From a checkpoint of a small mixture-of-experts model trained on Wikipedia: width 320.
Below are experts of layer 2 (counted from 0) of a mixture-of-experts language model. Rows are named router (the router's row for the expert), up (a neuron's input weights, with its number), down (a neuron's output weights, with its number) and show model dimensions 0-79. Each number is 500 + 40 x the weight over its row's rms, rounded and kept within 0 to 999. Numbers have three digits each.
After each expert's rows: "gets" lists some tokens that make up at least twice as much of what it gets as of all text. This comes from a sample of Wikipedia text that the model never trained on. Tokens count by the router's weight.

# expert 50
router:464566429464608549470473464546493465505473463425539571444533538531515501550476509424452461415480469514535468539426458478501479526445490555512515553540500467480480534498495534468619491550476501497469541576451517443452499512480486535530488474
up1:548461509558599447467415516510495534525539516511544502448462540544583514496514439499506539470530492511612506509511484503511529444460523530487550506523525460473508568590535528483452494515504441489517578526472462539417489554517456531564449469
down1:496470525547525555531486490441441521462518474553518536521504562499534534519537501461523471494488475414538410519488525417491590552558510543487570514451504430464506485577493505510487508475532486559572560533449510453503490448445551528520439519
up2:477516485554438509464464536559518496528508478559511477522456488505430500541525571544444534549492510465507533542480466500475464520530458522427507486446471504510555528569474532510506541502441508443561519483367524463528513544451496471463474425
down2:457485479439524505488477453491479409496421556491487505490535512571525523520453495478507502446465434414493533467472500524466478448557533482530501514483481475517509504532577441417585534496422495531458475482490475364527542442472483516458517574
up3:468557398529537433497548497471554469494386523485486467455436506491496543468533447466453493547503545486473554473502498475571535502485557539487502518516458550539522517512483524456431480469443441463597471461574497487447480527472524474495452459
down3:492505531523501489509559392459560446470416554567487590561443479512463491507455569471496462487431510446509506480510470483495482483483455472448600556424498534424509434512518527500486495472510510494505481503542489497457534532486489515549486437
gets: " and", " was", " to", " be", " is", " or"

# expert 70
router:468568485500478468483528519494453467495591489524404446491552418499499446532519537526411477487580460484549560471567538537433465471516559485524510504493563562451443488481454492440517529502525473532498490520520559528476534427505431552535468534
up0:535409579514498443507549528508478515443513535516506510470548472486483525492439575531492476521509499437461568527497505532465461458497518519507492466540503458449422450493505434483512498532516573520501529464505555558465495494483493480487497593
down0:483507547509425607457500532567506565543537514535494514585543548478451455481502575537548545538559529550497494511476500393447464515573474414520512424477518476458455493403557514470478476449480517526523526530509495460466612533519455492464450463
up1:512568545469509547401459457462431510408520501549483486499495486497497483536477468466476501488446461577424527489499448512465512446531504478509554447506496509485435456486505519551480512503446535518521568503532445477460438496497518463508507575
down1:543513538536453549496433505513533514492434504482478576520474482509497495488516542539483466500502543565421511583480518426511501543512441466444494498524555524507489523503530501556461581592487514496567503459486461523573466489564551487435528443
up2:518479473533564467518484568507491536547506465540484460437509425487473475541448410533473500525487536525537463518500505506467487512453515437520446375459500456470454452552517576545509505541509530529460587586432558533482510529525510456500493518
down2:537552466441569490504515457520446590403499463495571467469551449483509497468523529469519526468573516457499427420486489415515515432457447540449506484493467483424458501446548462573498577479458522513424529638545478512522515560493528475438524506
gets: "ik", "ak", " K", "k", "ath", "j"

# expert 11
router:463540470472429479508476563580444471584484494488456438516531504451439460459496547540413453530557488446528470569492497505533399502551476485490471510541510510475506482469509435496506543528491519518513529579496490528495525422468521575447524533
up1:536474473435496522559487457549465533517452447490486518460477449493504480522394558475487483504551493585511584488473551455432451496460510504535531557472515483510479421456450492450513492494410538592548492514526525465536433498505456532462507577
down1:513492447454583544545533532429493560451493542511524337463502511473488509558447536551416484460470534504501489554465498507516475443543446518545487438498541542515506491515564499512571458461459451527500540504447489484470505508456480495471487504
up2:428550429529524526481464562487528429447479563521504480456509500543519516550448500535455564506489494480516498510553534439530469461487496550512492462463541485500516496478478568493464596526538552569530562575407541494473521553528557463502485491
down2:438425502478471522448498529487539506476483554452504500476504517439502504512502489512499527518491495506542526525484442503554467520376480562502539529498475489525481531483461582452535579453508531474502466493540565523512568473482499550497564475
up3:517493400540486487505475575465477539481472499459519531538424498496510480599525503570502463518486563523491602532461528495520479545466425449487469463551486492430478503566529573518526554460555480441456501478444493531483446490515503522482487488
down3:476407488531532502541459474442506502439560526493437556511472492525485457523556482514420482513471483538419456535476531531522458491492581487471427514534505497538569421456656475473497531487519497501496528522530510419440532474559491486488448533
gets: "=", "el", "ir", "|", "iro", "é"

# expert 52
router:503551475448487548559500547505600436548507463429471530462472529463518465578554576428432456460450498557453455457464489554548478461510500587494511521493456529459466487488493489487431510460487558542512490511487460436449456546477514542536505586
up0:513457391489516487462478453484474506461487458513556468484531506500498548525568542553526530505493458454507511503570485553468447510484475501465468495506477462491496557521526474481508428453477516524487486584490474533540534481512508531539530552
down0:482526460475467496556458458503499501540590497552503509436458559558558489418496496489372491534448452546527526514483509523509502562535461544540479512488488483429470486437453449387450511581463477472564535453535471444458516505450503531496465590
up1:507492500513457510559554508454484466505514467529570496546450413526531511487498467496412489492543465428565502520503481452490517434466546375508511534522488510486531495563517566554503547480456550465545474465481494488541561471441505537447478501
down1:443506460527532449474495487557568491443535432536530567468475525459500434460508561460538474615540481497528498518465517514486469526507471443498547480534522512541431507445525522406502474522513467433478497518423475487473561452597531491535544540
up2:505457473458601508559485509480499455517493442494530489522492531440475492469518569508492474487538487442576508503444459512526469482577474569492509486553491457471550465454521517489515527508589389510495487481508446479546475466464483511503476530
down2:520484489392518453439416425490528560500533498464498488505562489528512463390519444432487541496550448586499514469522458526533489481501440496535502551543480507517571487484446435520539416502560547546462467461507518518466578447471521483484492488
gets: " he", " is", " it", "ly", " was", " more"

# expert 21
router:483490460437478514459532511501427450507429406461542520551534460520523564489520450425519560455504446528469472501501467429470508470528554533542533501515508536471559591520535534523564500502495530516485440552503440458528424463552540495526428496
up0:562448538490521507537538448581561518543450503481470496449520518519498460565508487514567543487528490551457460466529501485514526523518536498505509494505473499520474452495536507510563532516540523528565434489492411529497518459539471496518469521
down0:528520434542617450510494497502459470493519530579464475541540480466475523448538532483507504503501515502460496568463500487550499506485463518473487523497468535475551556561527482503489483454509458561445500533561369443477552498529513515481494520
up1:489473479582491524489499553501478572562530464555566476482492498431574459500530515520408478525427478445465551479406476469460523443533546528502524509567507558460444486562472553504460439497493520488494449521459546584539525502466506470502481555
down1:486454528584503529391456494452525511484507538523444508471521486519528518526485530516617531493607486406424474479442496489501496521484422544524470430403485462550552455510523505406498514517507498543528468478494519448471535523520516518534438528
up2:552438441538457480530581498468491488501543496590626517516432552538515533503565486555494470552535529475495510587502478468480537502534454551428505457496515464481468480508537439473502495433428478509501458441495567529488440486465466504472555530
down2:426480487554478519450531566438492514483464462485459499511490443515540509471587526503430532508536473436539524550470553518533501470480477476461460447525454431513518536449449529504473502491550504523452521535508451449502532475558477522488534523
gets: " as", " with", " to", " of", " by", " for"

# expert 26
router:538379528581492497479514501513492479569522473467488520532467520548512534441534458496504473514477479483488528496485451444466455528503492556524494584459417438578487467513479450516517482486493540476516474401526453432465442526519529545440552483
up1:467475576444455530508450499429412502510460480476467474526443503518514548473519539465499555524543515467466483484495501573469569499520440529528541521480503460525470512456455441506411581477444517473519482531518558490547444560523515449534617475
down1:540575422443472533450454497519540487530465586513424418479561514471515525418486522533493488535536477449511578468537451401503481461460431421506471469509447457422490505487489437515518544541498542492426482577424533454402554472452468475494497529
up2:547478461420519530483389489529483466475414479467488425480556467487456473489542483510453548489468522503378506451514529525468543460522428471487527482448415513416517467515472445425465421515553506528451498558514515550384527467472548447465520486
down2:428463502483517548558445443507400473555515453503568511546456513404466498484477559537520521544465493497441489519563450522523522533506439560528503529481532477536509445531485492440574519506529528439507503528517473523474564438540497513512448491
up3:497485461457532538558534449486511494498427467515509500349510517469519593578531556561453519471480524493496535465519568436485551480457470524504511519536464425538495495483418458553457552546481552500541488532496445479494445425457466509471466445
down3:489536525493497438531532496459467474466486479472500449530536502448533542445541501460532501445493475561491538423493552550507481537580527526468468537524520426481491495525509474545538476500496533511564489562444535547580387478512479448460521425
gets: "|", "\n", "-", " (", "===", "^{"

# expert 58
router:517518502505401491435490537524499493549417526571534498526481500493553514441390491501467550464543489496532536564532427450520529489476479492476511479480489568504485519498505535551477505516469520490499500513498453431486459473519505454457465513
up0:491433519481544455481528478545505492446498496497507497481529486544437566507484431509456456422515535499567408501444484449442534424487472505470428533483494432493514533457541538593506514458545520441467499547449438455567543495499475498529530517
down0:547533434500527474482522518495487531511447581541514524460506470502628491514508541460454543501466424441501466516521521442528471546526489561528530575540544526504515525557421474515545508489461478524476501478518516518498426453501495534615540598
up1:497556452448489442487504539495450427557512550543525448478512502502512522540466557525472421457519461422469443477487461489416452509498437498580561510512451509482476456501510484450557574484527480509539577446411527457536557505483489526464531506
down1:489434481444506512506471460518433490479491551497483533516522426499529466415613461492448570466531495495495523501463531500500605555540488455532506507488474500519554453443548439507546463583530527480549481500506484517445517481500505474567486470
up2:477532481452560462434481545528523486489538563555526501453549489391473484429481476504401494472496492560454517489486466523533419552518475408538467519571506498605501468503570527489532506597461506500517433484506413527514513445571532474531454489
down2:521510511493484451539523409466545466489519587575491502527516513563466433561556465489532468500536493482493536585456539482488494432500503521477387476487433475428529497550508473529552490524511463509544535518539604497466549595503491551461580443
gets: " who", ":", "ers", " team", " father", " politician"

# expert 2
router:545524552504571496521481507533499493551468444494505532534491524506488442484474486488476515468539486449476519493527488563430523538441499551523457530488504489525488528543463477478455457449561510483503426537580540430564513478550491502511537457
up0:448486533456482502564537536541496576506474494412499481563501508495493521528493495521432464474532431466502443529572443539445552545451516569455423577460543501480503455477512519542530475452488488464547505563498521493488510507480543508521521495
down0:507483503498450495491496471537505468516490437491467432477427464423476448521606517573482552445462550510455497491459470466538448510490540482483484510520551422472501482510451414468455464498499533526520462494508514520464499456551555466504489400
up1:458492500543476535518516551478502438465444511458567547514441495517545547502544490502509533525440483542536525487510449485542455459449496433515454523515517409560553489521472505464542510534483434481476519478532400533550437502514476541521629488
down1:444516385476476484506491518540535475502560559517501451447487468522581437522490524501469511450507482444505461499559553532500481541517452519504445481532468514517540503540432556463531492458571482497503468456507565544469492551484504460538545535
up2:426456518520506461520518538505456531454513511473414533463490502467427501508532465542503413479464474536525468556462496539489487448484469526525555595525415566474537540516563482458511463543530491458502466536519579581458589525500513490534476501
down2:402490439575578473537450479498542513480524514503394474486486477482492505514459515511472494527523443514507442568496492569549494505492485527550555438472526456419507446558497479434432460573525498437473601518503494474509418497506516455472503458
gets: " |", ".", ";", ":", ").", ");"

# expert 84
router:480522565483450443556505480528515507551512514509492482546556503444511515512518476540518572586544500567521432491563508584458457466535487519549503450512539540472532533428528453523499517533490462508520450533500482544459473549546492488462512426
up0:438427532463509479524526507521499542519520486541548472542610544502457528500445473452502602548537440488459543505520466506500509449531486469491555448455463486453413512504522459508512537471479580417425535494525508450551380411490504413491470502
down0:498515477503425423480563430445556472515509426496480493461511531496504494460477503480496537482494544482450507488513482585499515449479544436476434507478461545542459494475557504536538567504499505465493491500487536495466553521480386383477500482
up1:505512489521531507514532507494473495498447440529485546475481510511487493561490485520528426571545531430428579501548539573496480486480508438547508500506480497479436519420483493482486525560534475469570500534508507580527450522561484441592501547
down1:475577498457475513553518512413452511457521494512509547526475446506505485514539487503545398498493543450481416513554511543512566528563556518524445558534508465496498464506528535475467443522579618524516521519494444562567539462441561499485539440
up2:451503457506475555426533562506449443516524470529500543462538520498506503488516462433497536548528513508450515524465561468545514512490509425491561501514564526453571479508548487483497434484487503485516553535482538505473477536536433526470488445
down2:488506509478500465521443528498500498396509492500542497499469559517414476516566523484456444526466434529536601533474477527543621464420578494489468494515543483489522458521567528557460481518531489517521557495473491496553421426465592465462528584
gets: "ad", "ar", "ak", "z", "au", "at"

# expert 57
router:477553507506581432473448499491490532480483460526547495499536505455493587450565492563483496606436512507469529552485509481527529504566430440430583463488577491478467465521555517532506489508445550497507453476494542547466447549502468510500509455
up0:555559458494574537469468517473454493490495508467508482449470439461500544464494517515444542470486526450491505542473499556517532535440476471501428547456483497466509552465539446497525514505459493484546448492512430500541506496583515477481413501
down0:531498538530480471457498507486497418482465536560525505539606432545533525525501473515509523550463495511548506456459457483507501506542506551564512452496512427467481493458500484503440538512502498557520485462492416516532521474467520471470512478
up1:512478486455534485477536511467469449503547576521491535469544570552545539516488524511464496559522530521508511500485468501406521469491468456537481530458491491473529424450478481496417473498523505459524412458490545520530445486484492509456470550
down1:549350522495458518531506445483517496500443484456557455539490452474480457510435452481439482499517568489633508500558445537470517524500458495469500496523456493530551501434515493488562493443503460457490524456486509484583521558507481446466513377
up2:430472534454466552488477459526458518586480513501522520417550421498519501517435453445513497428539526459538431507523487495438587513462571458487493599466504467461451464474491465485476494526501503441513562491438447528530466512579517518452508479
down2:518526555455502455480423483510470570491474537525526466458497454504531489489457506460485518484458482393487506479517502450541459448493491472494476489482504536485487530504487474527508511530530490450522540497536464552568489493510523515506541438
gets: "er", "ur", "ig", "z", " ", "as"

# expert 95
router:587463434499438477511460503517529524542518484478525510438474423559515508471505497460458452475473475471441396557526482491454519578455477545487487523555522444529484492469532524565501527522537404441526484528514574496553553582483454498511517516
up1:526468480542522425466580418481505474485458565583486438566486528415575498472485568504496517475563468450424517511502486490475480474472444509542497571444445538401459499438448536465530463458547480483535500521527538446517507552473483516494454475
down1:500443528514449497564511509539506456488454535464482503507510455488466479486469527558504455476529491439511574510483555532499540447500488520495457493467513457492506529529481492512480515541516563550533469533437562398515517503526481591434526443
up2:504588531515480465561509517549472510462510466499522515479516457516465427489453462498566497524521509513477504539465566475546533486532531468433481538547572500560488493506471445480531541510436451487477540465485459574484522484530535468448580505
down2:537450502520529516529497468627478480538543520570549533479538491440541485486428515535579520526503535567534477535551506536411462477495463490584560547478421517471532435554428474468520487483528468519526521455485532481495425474511565519537507449
up3:475464500496509521489486507546536456486554462462514583530526444526485488570533502524461512497534484575458487420511511505443445493572567565488420484509497493557444475534529490524510526562481625462467520491439532503463538515488476525473444429
down3:496509504535469534526530498499417524509549527410379558469467483438500478482467551515575516486406568474536495539455480409495507550513520478496507497493446544480534539505431462521501456508525475492518482538469501535599411489436581577557538513
gets: " |", ".", ";", "\n ", ");", "%;"

# expert 48
router:568498501497542502521475525601456518512478523562473608497561525440503532487493496408458516460485524456474527501549487548516465468529452541437584489482485479486494546543490443472441509595457528480491537511448473497519549508570527536500513502
up13:515454540500514459548454527495443502486561524494479566539450515460494494525517504474501487470480488566536494497510519443566531502526490529491502513521466488497534582564429520508550480506505521580500477522558528508486465411554477474580546584
down13:523479562493419486430466430530504554462500606515540469514430515522488447517539554456549520583439523510422543449526447480442519538588521524471476466486508541500485497530526485508486499536507470490495507541439460461503501402475470473490503442
up14:402486502407452450538498510470490488481554521476514474491443499473469528429531535476539519485535506501471460499490448504403448487437452511537561478508509496438509472496442533454555486513545486526460522545518514516458459557546507511545496564
down14:477484569547495518512510505510521429564461418536516446485476524543445514518539511505442509477540468515532479424491504491451483436527530481481477503510509499449468506397474479571441403515523508451530455569466522519504499475491524515447499541
up15:523470585538488517510512478501510517519542554494495533438511553526508537547517459499526516557452501525495412556547543511521511454541464426515543572502486433512477480461508503523532486511464512520500506546490532469616513494478579587451467544
down15:481442513494458471489493488520551542484421584462522527482466489454516487494453425446483485580525503443496415419456533474483547492527532480531568431535482479562531472520457531471452511458452471455472424506511440459484471579419608507458472438
gets: " |", ";", " \"", "I", "!", "E"

# expert 25
router:539499466518532546465521416494532484558538477468532554516511504467459495473549540426512575483512494506517462533480445482514392441524479547486522482527471524501507527461534550537506430584511431486502515506488554467502453543460545485456496440
up0:469441451614458495564435415532475502485492565495513417441517525507529438453476470455498506542481545449523537515510450513421475510481450487503479519479452519533550489507503475529512533508490576480477476461552573536460532573469445471539439588
down0:517536525458468476563461593574514470531508461451477485523518419560537423436471520491567402517522557513412489556551499479480540505492532520472451481465503442513448464540516493562539484573441496517493549531536515522527480524535447502507485457
up1:530469476469597473494446480509546474514507550482494544563565442543503468467515571476486465443492458444434516467518497519536495501500469511508509465550495516550507553535470491507452522489459509468531483410551467542520493490489495451484497505
down1:566490455565452585486486509556452464423526459449460563470513495491499511451479494468502486488545545489496431500483448524432554533452480573490473564483456466485444497500513526522454463500501573565502521482512494489505453448461522476433534429
up2:497464595548520497478495464471519541504513450426538465559503454535550587484438462461570499503502492528496484546465523516472491540449532546456525443543563459497485477540519559549475478569478467502502470490500555486459545470548434514494505490
down2:507437464452532516487582465563529471534442470533499390548507500483506439507500495489536510552506421551477481597500469504548518461500478554509465504509493505406458484579483531465496476563542507498625561508454530504461586493450494495439533577
gets: " to", " a", " for", " in", " into", " through"

# expert 33
router:458502423568539502435539462466564460419471471404469511457551502529559460526439498559461494507417436455511465482540517484553510539536508565534504511456539472488523533462472574486525520489427460530491429554507460490527476556453466446519501480
up12:427448458508505504519461517480478483457618555508524552470468529492515470496533505505549423524460512510451390492503512445401460463494488513507560443502511516467410486532491573448519565564467490458545483456493545526507544523448551432527482462
down12:441443450544524514487497566478473519464551503468497445496580578512535572473450435549424508547442513480535496474400485550467454520556458530444556519497442537510430510524465449495511537494494537507480517479519531605505503506545514515489505547
up13:441497500516560563483496516471488471535472532532574419544523511551454516513490466451537470401475420419456501476477513482486533490494539507522473469463521500448538560483516438540463485405476442545498449519477453464509484486472561487474450560
down13:482505401514445460565551538506539496488504484566525516430497519441474501454418493478474555477517505475558516489540484508507508488494512580500516480512536550446484511473445521473573490495504474570523464480514526518523505492457472477476556503
up14:494525502535512476544506538498538536512443510501586522468515496452507479509516523591541466564496503466518495529511509552472503443465464477489479534506436491568466463497446575490511497451481531532527455521432531544481523460466479452478517517
down14:487445551501479438498516535535494573540509489479503539493547436445501519475518427423565507466511465413506584511528483450555495511456477503503459491419565531548410446567552475500544453451520514461525509419504524500541516535537511563472410544
gets: " in", " on", " at", " In", "In", " from"

# expert 80
router:557507486525473460510523537480494510521580503496465530442525555491507451431536454498483444442470446541457549490529494520480526450436549495502494566515466499591537573479516531479535483490474462500464457461468455445497545521502552452483479518
up1:502510484490555543484472448510469471545491484498451487553411503480466466522537452551430550411528543531498484517581560513559458521479524537556468431577496434558464472512492513453487469502500535510442536518521442526496459560503509441566540516
down1:505479408491432454499517553617486543513460503506506526571511505495565494486470546457499516577529509487489513463498494546488492434542555446518516571504447480510526508587473456545524523466488485493442525553510439489514490454536540455531465555
up2:511476575512558491379523530443555520483476559519498476515487455462500535456555453498540489458490471462519436477509410483489507530511498585458553495535489487512547507521521500478491477504469476511539455569444540449477521531477527535470500630
down2:510528392452475499479448523532562443494530499499542525566474483501521494486470512488440574522543520444464447511542505475452433488519560474473506482536469479554530423501468468455541414487517493541510434483549465519444471450533483499508574476
up3:522509512467546439441490546589462500491532563457480472534440455464509480404567518478447423541479520476522462550547521490590492571516513548470506545489542444534494420578450505472459413482502444467546537487487460520480453492449474528451516519
down3:575537506481552552484493512456570448522450508582480483486470501542536536490479467615466474469534529522620605471556567489433483471508568474516525497532476463565492479471438526493513570442521486493531498452551503567501498531437501538506457532
gets: " the", ":", " |", " The", "-", " of"

# expert 86
router:464529471455438502516476435514500499533427423515512535531434497507500477613511445408475525500464525450543543489447542477483530535477472535540487450510480564500523538483481426531503495535469510529542476451460516523518478440531510572482410553
up1:567411471480446539444551468504583562546496448538493516486530530515477434478461508468495473453531469455375515492484470522531486415541451499439489467556522490460480504588483518503502479472466434390575496448549563459528452442492527552453463497
down1:442486480580556501514488429496545506454544530508583506456510469497474520444536520495603431555592481420480536520454541545487505448524477398490508502529508450526517496474443464405487480490467588542471522521461584457441499522522525521477500491
up2:628527514462431483545556443477474555468479471459507433472519506512467493438464424533456538507582453565516462450527501490486522506590558489478489507545463493535411525564542504512509507520504505479484432511585485398492409525562454577510474481
down2:500507470531475566557510513550420424474577547534500466559460510515507495483523524451555467561524504503507405516440467563588520542556470456575466494539476484490420546505475512465484525486491453520548568527519437555564425525546486438526511500
up3:559408490532431465503520429477495511602558499523505489489539441530476485473490530494454515478438527542524524528514464520486544528489475467500547508508453549506485395550559479491510454512524524510514554550502499527574505491566521523509440548
down3:526488571575468543511548532455534494496497484509504450495474548497513512504431480505457426526522518548531476435511515533459485502487503488516518539534455540441498479505475486531493558455518484562527466523471489484550465390500558525565492520
gets: " that", " which", " who", " he", " It", " He"

# expert 19
router:429519471458528488486478486503600500502530589488464474469554513469459492427545518468559423541529551505536516472525554485564434539534572468504535435424485527496459443473546417499509515454534518450422482489462431525493505528548466546489537463
up1:423420557480505407565475438455487509502517515522541497504491492486414487498467511472444587506507470461541493456497486472565464547477448507531391494553463544494519466453515442543501488522466518510458521536545426529449520450429512528527515467
down1:448493481563511501489526458461458536534464480556480426458527511520461480517620535529550524467518579532523498447399482501429495517477535507544476514414547493462421470499473493550513536514428503537585510532493512500473476465475496486511495470
up2:521457435518477474453436520450616519455444442442518505531476466527489446527508528451522509500505468491518449550495562524513593447482413498488480521472529502542556461514486455489402481485484500507528476560454508453525493470515486529527461533
down2:452533464548532463582489471556547485496451469463519465507476452509547469509533546506497499520566478491482528557501541532469572549402452546462522441516464489502512424549480520491480526508423514518546481491519500408490478507508532506506531484
up3:524556489512546518450506483491486488486506526468457505425548472502486454493521519481505474538511519462439484542520445535481464463510498440513479433503519453468495471476483537509519475476433589478494486455492516545515456479532498423484462495
down3:447471514436520474486506570476526505508509525514474502520503448469582535483450462493521483497516550476423486484519498525485507516431540527522536457581489598498484534446483475480495443507494574482470560552496573532456560521443480564516506477
gets: "s", "S", "k", "ist", " F", " S"

# expert 63
router:475464490471510427474472507472443472490429446511557507560489463552610522472559528508500504516468578546532557512537551526549533469533406437438504454536580504517492522469518538539451478463538470438509533511519547584608500501541506482487535430
up0:539548457460460497496484566512515486495489587390500540474527576482495479571497495512477505378489542497510586501555510449461517507449568521536547492459475530435504499500484497525547544485545507499495593545473484517494525464507515470448517444
down0:525546476436513517575542423461500514624513520509504492502608532505523428496570450496501494506454525497529572484474536494500587562452487449546419484429578514471424500488491473508580578491434567443517449508510545492533458442545541453551572434
up1:564478464543472476493442529485483553551461471467544496529506503428484514497484510508458491472497500514478571526511486557444446498471494490432514544512505444578522539512503458533482523578452527478512500441492527547528512564577510499468546505
down1:469396590525475496549455512548456511523483480523415520523553505466466521523519460552552606458431548462523494503521521490410526411537579517437471570480494507513497543548582508464462463482507498498504511516520469527518503506479445517473598513
up2:469531557510522493418510507598448521493541514498480555444490481463439406519414488504532455504528416453535546437522555580462517467541572524450527489502490523505450498524541511416540469472503520501494460569454496533443516489465443579503482515
down2:495524493446500490505545415558529450498479532512519513437539523498535452531453498543528458497493516495460478468546552497425498468439486497558473529507454515495533557525529517476471536492523479500503524476468471543520440499485556433497484505
gets: "am", "al", "or", "an", "i", "u"

# expert 56
router:502428439467456525515501557485539484524467576495532432499445527511584478489540504622473538456561522473570456462542501492490485423456528553547521569456532461507531506502498506412522462566459502578529540516475525427567523529472514498490560517
up0:446458448518511430481499515544530507524469519470524511525426470487534456442516431529532467481531493425494501551513523521460433525486451525419520491575515533539555530463524502465517572509500488373527515452504548484459511546542481433435440407
down0:430549469544560504505438457460478439474489530510455440565503452492486439561509419499446440450507588493486519490488512496560510450459508452466434478583485431473539465460447524534535559474523522484534537474539459555401489550507526463417456518
up1:394480535523562492504530549535543494457545532542542536514530515479499513461528535539569477486543556445468459543605541518530500489466460471441433426522516524477517463508503468579442544523521504483539482525499545520493493540495594537459517528
down1:577472486498514500528509477545546489512455485508520462540468502485490462411486458465509474521498478475514541557534501510497515492460516509470516546525515508464438432479546492473513468574585570513512484522420522514450524512523532439624546501
up2:581451535544525517477432488516488528447454471522505512621489434459535497493510542501427593568508458430358573475517532468485457602586590493495473499491458495440508474474438439573528521475584518498585521487560518463569554475534484454484490513
down2:477533520537398502531477537529496573484521505545481509492522459479515545501445436476512508565581578507487525515506513503419472546491380549449495509525450483531507538457521485439480525537530501446555519489442545454456553536429409448538477551
gets: " University", ":", " York", " School", " City", " College"

# expert 43
router:569506487549486498510442521474486485547538466442522540457408496517544482502494483535439591448523533509515469446519525494520491496445466467518524533468449473483450508550454507502519414524543437426494476505491564463464574490493473558424506499
up12:533525462448506500535448471477461473558520497507466504421489505432485457453456468509506500459533572556454562498495509485486514449500460415497501541434514426506415503503473440561576510480563514493479510565502491522530515433547470499483449570
down12:533508503493497417532554497454477532496531420535448364563531467450497508489439525497614525538513511522539503515509479458507453463449479516548538598582485536496488371495511495454475563462484492452471557403424598500483492504481506475527514507
up13:548515534497408582543508436524506490547482526459508483461435469584490474539524492523500478542601579474522548529536515491411519478524516464463530501504422488445558459501474413514514469485487495488511558436557497501539500478556473455453437487
down13:505508510411517472448461500563531537496534539507560550497440457455459496454489510476467492486378436483546485554522448521555494565404519459440517505439517484555461577556527409495510425451550453477572573586548532532484496510572540491516483537
up14:496518459523543467493487467488545475468485457456425400526530533519507495492518491589511496515444529488444471461442480482465500520540508559514479487510526516441467561465518455513585485423520473494571484539500490485527471458447477560514496562
down14:515519489469487542406508553498520496531454513480524520497438467472512529502562564492534572474497484480525556498477443475477481464424504537517501427532498505559471502455507483489486431504605513383489551578417488477530500479527548509499491546
gets: ":", " |", ".", "0", " 0", "%"

# expert 67
router:526481465472469560451518521489543561480508576505505567496456509467502519500486466527497393513491496475555507514480493477451459493521554505457511535484557520540507491495573541512522535543516475519438470499489547443506534523489477477541525525
up1:561428517513519453460476522533506512473529403437508534536532490477567496491573394551508483426523508485443534504477469559412577531526465498470509552552460489529507592473539478551529559492496468501476482535449522475560468514495581555487521536
down1:507465433483469599550520498455486497380514497491562509503502537502532393512453486513496477538487501466513418492488510450563532460480414471496555589502498478518490479503463536539505486468519483451547558535503490544470490527491521477478514518
up2:450491388499493501475518492513486504470472462560497567540491515573518513531528530551436461493451470518516562528500476448490508466446396500551469527484455419442499451552494519527541536482498475510565483535455494453584536528526564443460500537
down2:487509511431531466510557496453529461501476542523447422477542506476512482511512456528496512511491573518496487547401487477562503562478566472465518457488458490487458546479471510514495535505562503517537564554557500495569537494554529515516503511
up3:397552518451489525474456549423607487480525487552485487519461555464503462577537534599471495506547541497498485490556480507478484582539517532602505465503461520485445475534503542452429483520520452495440545549530495489532491493461492507506520514
down3:539420463509502502475522528460533539450584522554539486428504499492491484502499484567514445397535465480489524431498445459431458393470493458540475496459551524532541477405539536501462459571513572543457532490431538514495508526508500521543561492
gets: " the", "'s", " was", " his", " The", "The"

# expert 44
router:482477444524514520538505493500522527537467484562555518555455466528452478490519460426440518522508503495489465375474489417544564471515489499430588550451494503505470519463493465540553432468486477479531505502493506456484537600537560556504433458
up1:534460502452576509525528482495491544433513498501489444532419515500502433453494459517539529473549464577444459570444422435467537489461527483576579503502518526409502499515473520486482451504485465435569504585548544480522486485489483458516482496
down1:526494438507515484497462418553492461492455426525491576475498512541550477469463481536415518448492582509482504515474503552435538497450530491514437531499464473441523495498530503440448546561480545536490453531522458529538448563516528532506420464
up2:580491475467527430512458471524521515513502554546491498522543550529453462523560471494489521519576465568490415462587488575439460497566533537541533516498472503484472505461500494510516541498504451477536471476521522513459549436493524488479494445
down2:446536533479455520485472532490586497546542481498499500534458526524496509503447451479438439531409490532473456488535460403511523461512544609500477533462478572562477539445474602529543478581486513451489509504501501514542562521540467468538534526
up3:542485523470459503547511510551559465533515543557496439508483423563483505554531483483506494489529485604586505546526573408497506548555528478560480529535513434500475449534453521543518429532497457465506454597505501555499465496511487510490456514
down3:527531526561442500561468462470495508463496490426525546499526460488508493498443511412506447491425472434564542486544535504528462470471463532559499544548516491512531543483508592467526494518550514544485477529541465479499527510548472481513483520
gets: " not", " would", " is", " can", " will", " are"